From a checkpoint of a small mixture-of-experts model trained on Wikipedia: a variant of SOAP for the experts, 538M tokens.
Below are experts of layer 3 (counted from 0) of a mixture-of-experts language model. Rows are named down (a neuron's output weights, with its number) and show model dimensions 96-191. Each number is 500 + 50 x the weight over its row's rms, rounded and kept within 0 to 999. Numbers have three digits each.
Before each expert's rows: a language model's description of what the expert responds to. This comes from a sample of Wikipedia text that the model never trained on.

# expert 32
It responds to: Mid-word fragments
down3:510540467594506434483425527513611514457573579459480515421502517553516499525528513523573523496546548454376453526581441503538544481466575492549451562541501491512475522557536476461486555486518482590385487514469468561553475478548478515620541499576466541429588514470478490512531465393514533565
down4:402469444483533521466479517514567451473487580436525563507580477348412472587467465542492539555519527565489526478539497570571435538431520396521497519411496487612473553532450452538487500456457362427490477452542437489529437531429521484521513478392421545488494528483441522464519386458480479532
down5:467574443555587406496583428497544561569481456609467546438585459455557468578522412517543439494499456508558425469420483378447460520448475512586534514570558373413558532537500496477562535470537459352455473550514537424508518541447487541486482487568586475475612477517530502488452456471478541484
down6:489526474519472488494498634487546518491532539442474512451376491448517569578509528447510486430436480554526524471544529499518554436526470545512556579515460519433391499445448589575547453372462469564446558623450513530518501525558476544481484384448461612508498585463537515499495550528453589535
down7:406512539496531569511528632456588431401517448452503439519584481470561523475510449451571528498510514479510484513526484473528540591594499486526505464504500504493475526490479499424488446508496566553525535452537485510441609598478463400544498514454528422527524443484476431464531500523451544515
down8:592395562515514525427406535536413544498511410516576446542445537486511509451555572594556500553518566517477508537538515556501428547578536453417481581507342440465497493539487574543546407496570496455484500560445441502425533552587487514526476485462487477469455448553503480491520453526518485459
down9:457507595485545539467443540429554485620516534493440478463585530509558492524466572460523511543490467418482541555584428554413523494486459505569450523572527506448541433432522482538526502454608489526535511487515582503557371502645556469452601509491540466514465486459482537516484441531440471446
down10:448528527480491487393456395427385511501505557524514513473494551514588498512538524500456487448477492566538482400402394449534459442491592568449475510498437451429504506483454535527496465518531518542531447488494544516560485432474520525501486499385532561510513519557534528440435472492444493548
down11:474522584329442415484550570466523425449445406510484551466584394525464522575549561438491483480444425552466494601449557510495547467564424511428469477421419566539437458521540447521394454485427401548469484556389585455494554566535393460467497452481461484534526455511558450509443446465495453517
down12:490616537501389500459521529501419487474391449379484558520444551480528526460490560531505521466493572430495488560427553497466391517517455519443510548446369455494477458498521541511503467446484506509466508573435555510482462453543567513476494475500503583524491430389572532503485428559533497519

# expert 59
It responds to: Past participles and past verbs
down0:507442373522580544526659539439499476441538476539544460532451490547465446487502481464543418440528470454582490522484514509470439586532549583424546527536427453523459542559394478446519568546442487440407518571553497535553529512508507489454510567564532467469464490474576510552511466513450525522
down1:547481475499522520366526549566467505473467464507537593489468478509465534560458528537404446475390536475569441527455492454469405549441505447538443517501476408455471539442491503424490583537512461531521507473548566496448543556589431458512432584597541489583469490515496477535526432607518588568
down2:496480516533472432479582479633560491547468531489444471446572509433422386535460496488435535515512481489500477512486527439409577512340552479484492488387477415512446499491462441571461616545518460547438602458574468498585429484517580601490478449421453600455459428549413501455515478479500556521
down3:594547519493465547511451513459536429436496482480589483544552425595437561538570489528465441502498384545568445564479565505461480515417472498541561576566458465429484505478451472561522560580519546554507529574426588406517493519423406412507522534596526496505556516463477456537490530495411486501
down4:424583429571460579525454540504506594502515538470450498490505470469571451474515437454523491547526585481587481516533412434468554382554595548517577473473600435495517487503536508567525526537465548480628440531476552521485551513499548429489513465563496474581492550504570594483471479595516444472
down5:473539467553544544576564491524617576483420516553512483535479438523567479523622594518455524592376587550585474490545524466519582445534595542555530512561526488519484524488476536475526492552519593545477547462459555434519457442476481546456538529467481549562479456495522427603547543463362496522
down6:468474500558527513546518503426479489502483510492498629505483476502392512483456466508516504581529468482452422454440525575521417496505429497501466485580387482522635473554507445569493486457447479597550455456465574419454545498533504460527464467576484363477584551535514546513531434552504526556
down7:485413481566509511521528546537497437487421458496478541494476537559402567474529467456484507601542401462479539476532448497538498454527434481462495535400499570467453547537449511392440500550431535544462559412513521590441495547552566500549484411489574477501463520477486472500546420520524482509
down8:496530477420437517506465384559509435467607504508522488396478610495463485432515505422397473569532457523497440493505497528544380582545523542470474580485521545487485424439497553487522559425556637630496435447524459485471570514536523481538521578535517543488479533550547513503450473558508549438
down9:518554418488462531505510397433529490421477538467547492461473456526512476542513511472446468614565516566566451495445548478526495486505488497515508517479442472541551534474606507530528469532471572432508446482606581448598566474411483446448561500495551502443538529505465518463440536600436470498

# expert 62
It responds to: Commas
down0:486537526443588513522487451444495547502505615471531583440466473560463443469441541510479449573489451508469480561511524461421537461454481526440490465466496539425588530497516538522550475447536563472557456555431499605514474452492436510564499521495523444471447601425400512487531488456403428470
down1:475447452441440487514401501572486428522444535568478487514455529470494455401442463505527501425436495520466487496503549569553547482535473491534481407544527478454555508403472546489503476452432502436478583492482371504480428607499467489463480429424573544558530411533560450506480499471572478522
down2:559463538444496587469481499527508559524530542543514505525464573464474413416452493522599519473491475510546574581452459511526613483453478421551501542442509513591484497443468526461538493413465456444496461533440480537533473523530495426605488580567471522550467497492458469507429496444533604488
down3:451486516464514401477507473557498463502497506465524511416497435457422536448442500524486478470496455448530419489469469471519628441490582467595436419485543489520504509540387480536474412431530446517510491499452421541613461497556496519517410519454440481470521507555480489433503536383496480460
down4:460483490415479611489513550547472484502512460495453507507602468447498458557457508532620609507548457471422411442527500511429455396412549504526470531446456459518466590462531487450441547533521513570399529474492449581469528401543505522491451457455484432472463470485465483558481530501429473417
down5:418493454508543521438472544515364429430534571494417491548547564518482435487532584441487414493545392427522411531461527562438540537457525482473486559510489513500538500535498453525603542443617481462498429502516504486424441442398458521452520482568505514464458432387533527465441555476552500553
down6:547555526569466379503534579480549501477430534455443492513479475452537557417563555550495506528512581454512485473532511521560506575556508478565566501531509504489507542484519540502564479411523472443468545539505627548508476555472495499439427406490523529517540479546436541474514475482511576414
down7:547496459484468516527520481517560456393503393579438474514379520444467526540466497522509515514524514491488381588528502536533535588461493497484455531418512450523545416471439449444446513578424409455492527449471457546447512500546414475512520610508590537548451530500505394492521427545580447471
down8:547446591481522536509520456500596498484560528481520506568429465463525464418557438401424493585558415462506485445568495614520512507559522535552542410507453518504455474441537474463524550457481496539474461470511521484471541536524554448577528603487508541556534494560519575489543446462533548497
down9:500456473489467582570480549502493534443494531487543456587426588542531519477500410535507503460517460477494536496525477529452549569434495526471483461557544482441453532489599589539477650499447456547514444476492597567450547524466518468526561490637513484514415543423494470497436483469534478517

# expert 50
It responds to: Sentence-ending periods
down0:531600502558482477543551462517488483481404530540471407507422545490439484412463503501534463502481469519492452456445455508504458446501541509451613513448620461535533488524484419383489513569343568458443494560448513447506479590433508540523444388531546475492570483464471499510494464474493508530
down1:532544514528531596450587520448464477504577551426438571505568515514504460451491461539586546592520546506448438475547518520556509589495510417495508512652463529468506518438433494480585460472528527555494530406472478475414483499474592616428487502419454478574510617547514545478631415500500579497
down2:518540389441529453524533518409395541467505511547516477452605512513503560412577468409474518567466551494511581546484471502408542533573512539567433456501541437495510498564469487510616441487524567532519554609565469541489502424463558475479511533475561468598477480563585460407536492443499485499
down3:494482561531462528491446417511521497492502561466486496583436508531606587538543496461464539424597464465537524422467504494510562541518452473508575491458560497464394418513482565541599453536563467456578560413472506482474485526500510479555609513497532564640502535408574463488511492422494521590
down4:521514474525474413539497429514554444556528524533452463477490528458530492428547472560471564567526430545474555401531431542491564517505423439465582457510516428556514470530516507512644439502472568499574456419553465499517544574512530466501503530482499477469496417497479472472506438554523490539
down5:458500528586457537482440553479487461523514503515543535489500491449486542532570432444483509578409549508473592579555443424561585523510481496384461472524579498508486454602502510512545461465453538549482548495515528417510529477443538501438531448384403456414521528474566618487458460466502433529
down6:584400536503495572522446512530454536600592421467578396417517554473544452476464527458443569457541491506514439468514508489495495481547423525494455586518549561527546489438509523494502490445470503454493535553537455618393499530471515537551508513524575472556466530446505434613488527529522545463
down7:524453515419479528483439525501453605553527422484540534435532486427471486494538470542499492503598453529504464463488473471524541481511535597553431523470386609570463524575545480560505490468540567521551439573476506592439450447390520554466492429539501443512571485499537477585434571504548532505
down8:492491602459521505443479529402500545443503541576539471482509445481473454508596467461555480484477503490512580462532522444476495488453558512510440515476468614406419476491546497493416513522570473436490459402485491483521491441445448539462483514426515491532497452575535490471521458501519528509
down9:445554465381493453536531557476448492476553542504599497487550535491515478479533492488490518560516527459523521487523466590513605509544536498458423506427505526500524500484433606399601458554490450466466518450550511596560498409535530449499560550502488486629467506486500505404525435416493486446

# expert 49
It responds to: At and coordinate symbols
down0:504429514489384546476533483366449530639463557562436460466485475455538451511547488514464571511489535511476544483537397466483508529610427579507556597445502506607448498501523440553582475505545484381501471502585492517523504419440594514475466502446468525549479431567505595432438534490566536452
down1:473474448593429512460535575496429502521479484467480447495428567442513514458460530520569480428547574516467611518579442558464392509524534516524493486560475445501467510497426590467647449562427558469429470495587448500528363475435485445504583543501525566492469507466448605516487472461497513449
down2:521508495504557516525555504571495455486463457489408545561522546468513463462452587481539599542604556447503540555493534529399477432517495524580504520485487562412530514400508479491490505526486370638507474572447543410516508565486487473494405475503503489451473567443511444528567534458473517513
down3:480515605524486435452498418522518500508571499547491537531533449380564477522479503515566495474495507501540504478557517499453507500558498476443465495507589499521536447499495476478555587459563431432635431501401526555431541494511474613548447634451546473466537485376506485494565502516516507503
down4:502521492573446475480551607431445469495524467579575560541536606483430462504481527518538494498511461512463471588516545579526513491601559482518533533425527468529500522440513473488511533553421536514433491518445491509544514509510460436573495500564492517519497499445639598637482515438541522541
down5:526410526505509406514460468529480473476539504523462445596504477458562459554503472532548499539447452621567498515507461596430507446507498342442506537527467507466438521459455488548534634491457477441629548538508477394499575528495588503549513418411482532493523481434559495440444488503460519531
down6:478474499428594468536632481455537527513432568531434377562466547511544467435495509550475514571541448489526415575537517405383576524551490524497491425487533413466537468482613483535508504439561472389532486509531474526470517546528450515485537405526556419523530527520501473476527476510518532454
down7:475548431484545466597537502462539417441556478553490484520427489532468600516551521460470437381529560537541447482457468477434477629495548536463501506499494526495529505528580363475408521460379391456462488440575528470502488518443488585510449597591549526494501500440508497515473512530536498503
down8:490558472456524582523406441499563555440522570572466521413462471417561380446440485542495584579471578447422507449491556422464498561505528460438573474451485506467489510554547537522465489438548556606532511551472528516423425592464466541506619575565527510554496447508458490475392430597509464506
down9:528567510451490595576545563492511443455552476469502535580515619507493498508500507463490525385525563475408490512524514574446479449603540542528460445444585521413462586526507524402473449507420508471471535481469564481574471452390490452491542507454520543572520533524471556553411557520514536482

# expert 31
It responds to: Paragraph breaks after text
down0:531491423538626497594398477515446450482548553424483455473403532514602527482470455470534530472472466530499562564498584523547467487504507506485531526414485560546457485470568454562479472507528491448546436492464507545549524627480450481426630529474478401561501518604449437586538510431443534413
down1:558583553493613419573489547553568472443583460512494470447547456535473550560523523536485515522536510509402500518544500605578536486504418474489498545546562477488625485542443452480489560469473585455439357535580567578519565497517458416471496534478480524466553572430473467433513474534522475511
down2:447416516503565533528516491497544596510483409425547545440537537475473568488506472558447487469562472472554456504504511616521609515514465502480514624538532424540502412446500558557549511499503495535516578562579506491483592456521507551645436536564494486477470562524410511455480451542494554558
down3:546470499497576474504485454421557491383603504462500460553423488513461501551529554503506566489556496488452448581479568478549493562443478408504439465503494522547507401527541436462527493487535465467395416510432518501522547559509472464507440514512387545549568506481563411589582501416502476514
down4:506555585526580444428442512460532502406517543543550451540555535476517492531570625617583482430576451516414402469545469531489519557513499520501558505504470469509522469510419465507571555528494549595536436605428452466521530444460519502509432548477417543521471501496482492467540510500458479517
down5:461502486499481454549484442597623510510538519523438464489509485496544407542513467431421461479526485489439454501537613557537506546404549520517380452513443451541500536522456494410493518458515508533534456467542434450492452516504505481524467508596444567422531493471473613423513539363453537471
down6:484504470537356490451483530512561497568599426508457499549516468520602504418572541494540480478509499520439408516531514509486537443588580513551503461523484449544462482500465514545523430574491451607508576493426425546527457510351466580546573554497539562426467465447520588510459488570439421499
down7:444476581454561477486501603466532542493519519457499506548493478577570497542523580556512467634554557533451448413411515572455525475525519465479553462476485466435594580501471447620504436486541566498401493486508523463435475547474592545459410607498507504550580559548516430522527470549486474496
down8:503497489485466503413412545499614504477601365518525466453478550563499511476547447508541500560537465537552480521586466503456516489471439385550536396558505504470561445541443477466443536441461468474481608474493484535532601547588504476540558599498471563590395480461502473603531453460548512525
down9:503511538490442495435520497539436488451547447541525502495563409466530415596494499613559414364492503478449485426505523499520461510496467536529507578520451453504520608518401491532578421466515551514517503554457484451570471499440474549505611525511464589484489521507508457486509493601500454500

# expert 14
It responds to: Foreign name syllables
down0:470546459515543458587547451441471560464404506435550481452482532565559475536475532503565528487501530481494509539477433450594497592527478547507483500545482467435417476506529480514455495504442497560591575605512456438537479524449508502377392508592397513564477507535609476475451465494531499503
down1:527515455544591557514558505517505465461545404490512467469491511456494542375512565517530545458512445443553424556598470459545542435527430580541502533476467557512478473467546509444430507522467565482526425343566376501447548543466486512505500492497540445485482552549553542465498437526525473512
down2:505449425603479540507551518460527466506348468410532477502491478530511506523513428513579398492470500503545518506575514530530543434478433474522551405519524521531507462456583500520516422581518463580495519490553509472551500518473472476477543532573470472461567551517466464490527498570472438470
down3:550562534506594464544514520478567543462524521509454484513542514442554454533526609663515540485512435466433501522476536464610457475530592607476480442548413447458519493527518529537467569550529522439594548457480480586510490457497456480475576502496541549465520547476551414479535473478505597511
down4:504500485412551553525575471526482509532475461488457571532558511517460534486505521570531469534442500519602553582516489536501578499611572591406430524498578596460486499510493591478537486561522389519532459513537513528466481487446440480544549453492453515471505409538508578511546455513501447448
down5:533480420465487559468453495489481428538560469535475485491503418477410409527539644618494511533553488531504501547583509515516495534455474498543480501511456506545495480561472547446503548455493473494525455556481392511473573484483538433568496513451454500509483429456428412460523475557539500436
down6:484499507478466406465466423452565544487471436505436515449427542507500506529474456464414525524452503550485479470550522439419526503569507486466487490534540457519576509434425518537519525560538532440481544512470406461445457512506416584488396499526492572543522606529573489504536578561457564500
down7:512576488507556453499528504550385509521455499577399503489569485452556444395556471532504390499491472501528512603556594521482505515415510636435469514525495517512539474478496572490421635572415556470568473474531399493515482456582416502423498518451531587523495561530543534535572519566466477551
down8:475568442490450445494477455554580510521437498453547495526435511507423481487507520441503560546585498527548464530546489443490522402511513479504512541535526481523567517372464492540476568476508526483493593568540550529476506550479564443596459553571521545461454539624571500530483567549468462554
down9:563410497439455511498515456598569478514500402481433526508521572463524494427537460570456446493428419491555385535441470531478523592488580565530539492591435444562418484580430511526482529469499511410488513413571483498473483444518544508537452466437521508548460511582534466504399472499606515484

# expert 8
It responds to: Places, ages and particles
down0:561459539533585492555446428541507521535529548517519499556509444537410553524443499502506629481493483487536443454467547546452512508411489561488510458489564489514447440496476485463577466509508510469580477454354508379461425499502505348412560514480438519641476490522417483458495492509546580578
down1:524513423426449431536411531491517481544470499521461557470509439505510510502441517497518540520547514404408537562490481593529452553513464453459529540475462489590607507435567413462453606514450557425549529522558535511461513443533529539457510501538538515508529513482495508462591425513592514493
down2:592526498538447387526450563524474381435478527468498600518464525473498476644482579436534467457476507488474514461513479512504534516441493535535577490491435459462491584575501558510484535560602465508524529487431505492429558437431472584508520499465481419466435590416602499426491514482443566554
down3:471456532484428512478479498523580570510619511512548477578499468513510447480530555541372475366532451455567544551577582505503433537452472467469504538573485571453515547525437544480451405503672417457421465464505414543464419537462493453480564525444519494468524493470506505482506555497501525625
down4:518538533462517506500499452582561492531466478515465514462487556517482459532473546432408442563628523560477463508477514498548473501549510493522452424504523476492509410415564482532546437439444559515474503456536500440534460469558532630522437479580493472480504480555424409518522449394443444459
down5:516439507582505446609480388530555551425584478516474528509448481562536573514459543433449525497496495514520474521493470484542530618501596527493498492522487492554547506537525525502576555501495406550562501515384494486534500486498434543492428513415493478471485432477487459471443502564537441334
down6:413541526462541598545559561527517460467480484568511400472572476526443412374462546518565474566404503484465552564443502466514522429503552513574528536549529448519424583518441418479531532482469590485541502575459475559488463524394572500558540558481454502518523511501477570505544404495525376503
down7:592645478424495474493572528557475466433556425486508519483511495502490483524535523474517467486503540527404501500490464538520450517500522489531515452484590481424564562499458470474528524444547524522473531464455495435506474343533499573491459470500424582416570461463488512537487504493408441517
down8:499540523480436502505540480496467533536506534543452495523491525486559471388567511487497567611558497451513507496493426552462499477465424530472479490578526463660466513441522536591563482426544464485464510499490616444441437505558458608525570439476510524506486527541517471521530472421449446491
down9:535408490569462519529501407504559537525543502560488471562517416558503547397468484541476540503480438467592528386501513519464524532486496514457516375498581451515424523571476457503499486536470510451480377441486487546452506547537516429360546467462476522639512481567482462476617532543658539531

# expert 29
It responds to: Letter f and surname endings
down0:548509552498515539537410508516490534448487461503535505532459525494550413541542449462501461484465511578559512560467430483432554509629431565483535533472415482561464541443444402505484488518476479504515513492457504562581619481515527472529416562485477486490403510467532467532467404505533555419
down1:423464487568495480472512510566512470487405542473548492441534512418463513470557472450475461483471602414409519535528432474466540495356510424502467525452509468581494512456535641459446385470467449492430388420492624551411491548519467505456412448514459596512518533532498455521539543571452493512
down2:532493429507498462477474525497505534457492541443478543462431459529450518510495507480568518586460530506573479543458452452580407421601482567503489490456564587530509429536555485470521422542459525452522545603452587559537486454474444424496530413460444526473593514495428563532479487418682519438
down3:491453525484505533508467554552564476427511474498505530562521459454491496530470429525510426519575481497471579436551432444463547458533549359555358473497585472545489503506547526497498499549491511566489377492449471552462486474431513514515498568611520503501468538536475561571493493534455538574
down4:501578531536466545431522537580512585518476536485494492497455511469498415514456466444496542445504483460554557479552490516417489430549484506518575530496502431628470623515519494444493541509576500445517584554581590505577415511447545506458589478513528440518479524495491546430523450450506536486
down5:586464530461490449491479512559479586605548464374596526496501581469517518513498534460535522630528457445553496538496428512488464442541507561412454449502478486507523504516502548491460469472558587455494416480495409555543481526597486468448540470495550470516519479515509495449541399448428488522
down6:578511512476524506526485591515432502530522533498524503485570518407550512556503555573473524584385567486428488502456439458482424518473452360597439542455525511469495502538413550501411524455444516522419497491450552513671454546636492475522539488477486546483493480472476497547522555488554544501
down7:524557453470496517522551480573477528476539507396515572475489567498503426373462464507499391480528514512478528551447367533475484470517561528518484527462539486522515479577548461567502553525494454482369480393534520586551555510622404475459394481446450499469529477482510576556534423530463526547
down8:490511575535456408498501558551512513428584407495461509462560398510546491587563493454524546450437579654461563531578488511505534519504471484465474472454513559477465531568427572545495396500540462508492506498438510488527465561493491529478459472555447492474377529482495464573618480453425563487
down9:524543475568421558479509484484529460471518540513462501534511504529434632521515539480460609553483482633454597519599533531554479470399420517607543474485566463453451500533523547409619480473544462529426443480565511560474487562510484474592525462470448399527492501548508565510509511499556479461

# expert 3
It responds to: Word-final t endings
down0:481568462416489445596556435519460462456575578520507567520501518472503470518514492527483586469519489464523493483481480445539491434499526474453450522498511523473624389568568474523506414490601519480531490524520451561477525434472439533437610467481544562479506483504449465458527445543466520497
down1:473500474513454476471465386462518449524512564613559470460523342495532482528514551557465524511435492442562482395560476513434485427526484480547570580424518473510548470520508512427522451551466458527533435465440444427459463593573528410519515475536585483442572426525452412522564516561501435447
down2:519504475476370456552542524487516575509568501468486451545399426472557482505536542546431453436491559396463529446620426498565527483471512485487502488464488511493571549584488476456445501599430466572456501399590505555510504495531522568567403584444622530456515446543532577570502439510456494446
down3:472446535562524556530575582472551533517511565465443553511520500407527443422534552563524454495498486583533458526630559476621415436539462534426457516433571525407479381481534447556438486517488549506577455503495472548535532503529393490556516502500495488623561591490548428513493501513471476569
down4:532533483523440466565586488549434423435585575572502390484446351439459512501402440480410496548445517524500479535641539536486452478452471526576533472544542521469472535521601456479462528494488467445491480512466521424519498497520446540528527447472519560469514559456497564549451546509434434417
down5:490442531554534447541470490495482439488488476467514502514501643479467461442514529512569491444488577594488513503500584531598513520498400457434467577509534497456410526469466501590580518455558508459558527547542496512502501456447483412549402519503460458460536579449530439504502528423499448447
down6:503501557534560452511499489480503503384542544474442481494451533450522598459431524455392491492529548436470399555493423493556611505420535503557524521525571464543505460608544482526499503419538481507575453503430521533472454474484439502505555537452508532564471511472461559565553526402556482515
down7:608527578571534535433423543615503453537538588607480561494570459416526515470468480505503517523459479548559418506420454429482531500538485538550559449481589415535531556513534525452432512457490511495609444492457499428511589507414472496480453545520443535512644542509481434403507567519540534552
down8:488581466463575490528459492532580476503535425460550444545449460463486535490481518497463499478466524465468580430489516497594510544430518507473517434416549515550517568487580440553446466448461557503522478442466487513405474549537456511516532466526481507546539523597613513499553480401551425503
down9:477531547564514553537499556590445536507565368538473502462537456466538462405437543437372518543476506523497492456437524555351478511549480518477528543421514467513539565573524467413538560453402461550553414476405492476474525525477508498439551581490520460521449488496539480515549503513567504507

# expert 45
It responds to: Scientific word middles
down0:487516502500498582492491495530459539534590399422502607511490520489565449541462580529432473560552591506463537454468552593550529569512542501499500494501449440490397578467440518455468515497558464554502524530499515493561510441495482375537602500445497562491497456494494564508444548459449464499
down1:506464524280467529519510525420449452529535527529440456575451546474494436429448534614481518487526521494481559464473501530489548509525556441529452517417454518552509524450443380475499515397555429552504510449521504485496507460466522495473559396498513589575577497433531485493559423491464541441
down2:479448438497526478508490414438542581485491432517563491579476514513547556451458528420502547587473533541515527504480492581481505573507535413545531577533447505514591564445568452497474506529492429535534486633476556506539472546514365536598498545489485514494472429405577542560530506529514539457
down3:543487472385480495541486585428493469516506447518478505496495482561478503521532523492531441536459420538462498565562471431449516484429520548483557558489540712441508514461518496477509406502458572459479466391474471408437465479540578547471558511496471543485442526446469481475521500593509472505
down4:444441536451460476539564554553531525587481477447485445588494560467485635571419488431533547487442479546410606508475517468465566536516549503512563462516429491435448569496438444474518475454519479475461460573443450540435485501424424513576420543553482480459369524464515525544433494522484495491
down5:517539523505492531552585492430498482460482535523453459525479542526486613516485462505507508422462476538552551477379492532492509517489513397525507503520482488518463432483416465438616492456480533522503546580453530516416437484462395499488471538588469526473477520467576524547381488437557515473
down6:444473529604401540498511539551444489590556565539479488473578573481468444481528644475508513555487440432511468519486609449572482496598491476517497522417426389444403479465498524443504491546556542487471477471412502452487502476605508496488533529519502535488618561519565544494487492432535533564
down7:533632455466555533496559420545462533541549474545499477539576430485450470508542495381489572486523473450444549423429607571501408485583448472475521601505505442450480498462491517516522543476521523481516497462512525435550517473484547546414462562517451438449477475547522499628447494456482512579
down8:469547483592536419459497489491529494531497517515518540536485577508522478474586463490468499487548533467515474494499552550490620482438437576417498478511456550538498495449457460512492437564455477443580551432520560522415563483508587453385492404469488559432476442442489482468460514446425537583
down9:502443527483472488507549509521455452476483523505596587536537527510544367502522550435476541533541461499519451432421629448643504536515482516486445556514591487459510537582505482520462510522592521476529525448467503495451461431450511545468456447512458461530560534382394415431432507550563409483

# expert 11
It responds to: Adjective suffix pieces
down3:488597546539535454434545597493493539478533469553382449477520558513458420576470513559536454519580461492535476556559596534436562476473445443485419511530470531494447498513525549509514526467475528497521526531530542412508502460461543502526548560563660520540404511507548479454481480476480513477
down4:462548432499430461446504594439445430514514466453410511549509555457541446419519495447555540470513484523537445440519586494446491400488476494503545458474493525513466541496447478469450522453562396376557521523543469383512517448537527410520630517432507546474451561552487458392458412512549431537
down5:495470494576425350420472556468521458377528372493522584527399441499439535514505537505523488498484484445551533507584446581574585539546539513449527608519508526441554520538468583473538491525424482537522521547432378526511472478464539573420458541537477558452510433529558531526495493542467448544
down6:407546460432436539494501435529608606503556518553525451515474553400521485484561543542576479594515536537551521432525486492492575573547480453525373391440553491504554595552467458473433512475563563500507433498508499553498496499590505590527531540531471514458562449533460522538535535474597480470
down7:510381480563557540552524478533516528471513457473499566612474432470540552480373467520560531502548423546485479428526499551507481470526446586430468558443521429503533486528458518608526532424434415465508462539408564549512530507505453547485511477420486511463406411470507473475424463477489490549
down8:494428485494403482447405540523633470471493485505498433603450488411583450509484510539557520537513422522441514431522513574452495513458461530514446631507490552489546586493510477503490548406496427489461453519458523551507480586462501463474508481511519555414439517532566460495373512428524533558
down9:493475524603511439479431595563447432480371512458573511567456429478525488581450490463519595482440479660481436560473398503412447533484484520547518507541461519517536498425568553441428509519547550499482516556480436431517527425433482487512579434459475585532507510526412478528530547646490539497
down10:479471473523502432492343568511515559449472419491491527508492441514501448456534583569511515481428504444562538527534552434501537495510439422457519516528457560478499469558512490401559523444465485525427465510491490437541437583498485529443463576498570571506475545470568570476530427454464449490
down11:615457524382492374563432445441453464490517486610491470552623538483501400467537466540527529511625529548496438531561495560476552621535541464473452614579541545476579428490513577540501516477530498479511637503443440514437444503495488435531611550499568502478442572480497494515588576551463556508
down12:481456411567562543418550555554379503545476514475498514573538512571411529413472483501497480475502404501543567434467590526592524396465500475462513546547524519376508517519478541554420481504530494464490519493535515528487511468481446547396390580555489562484609553456583451565391466535551552494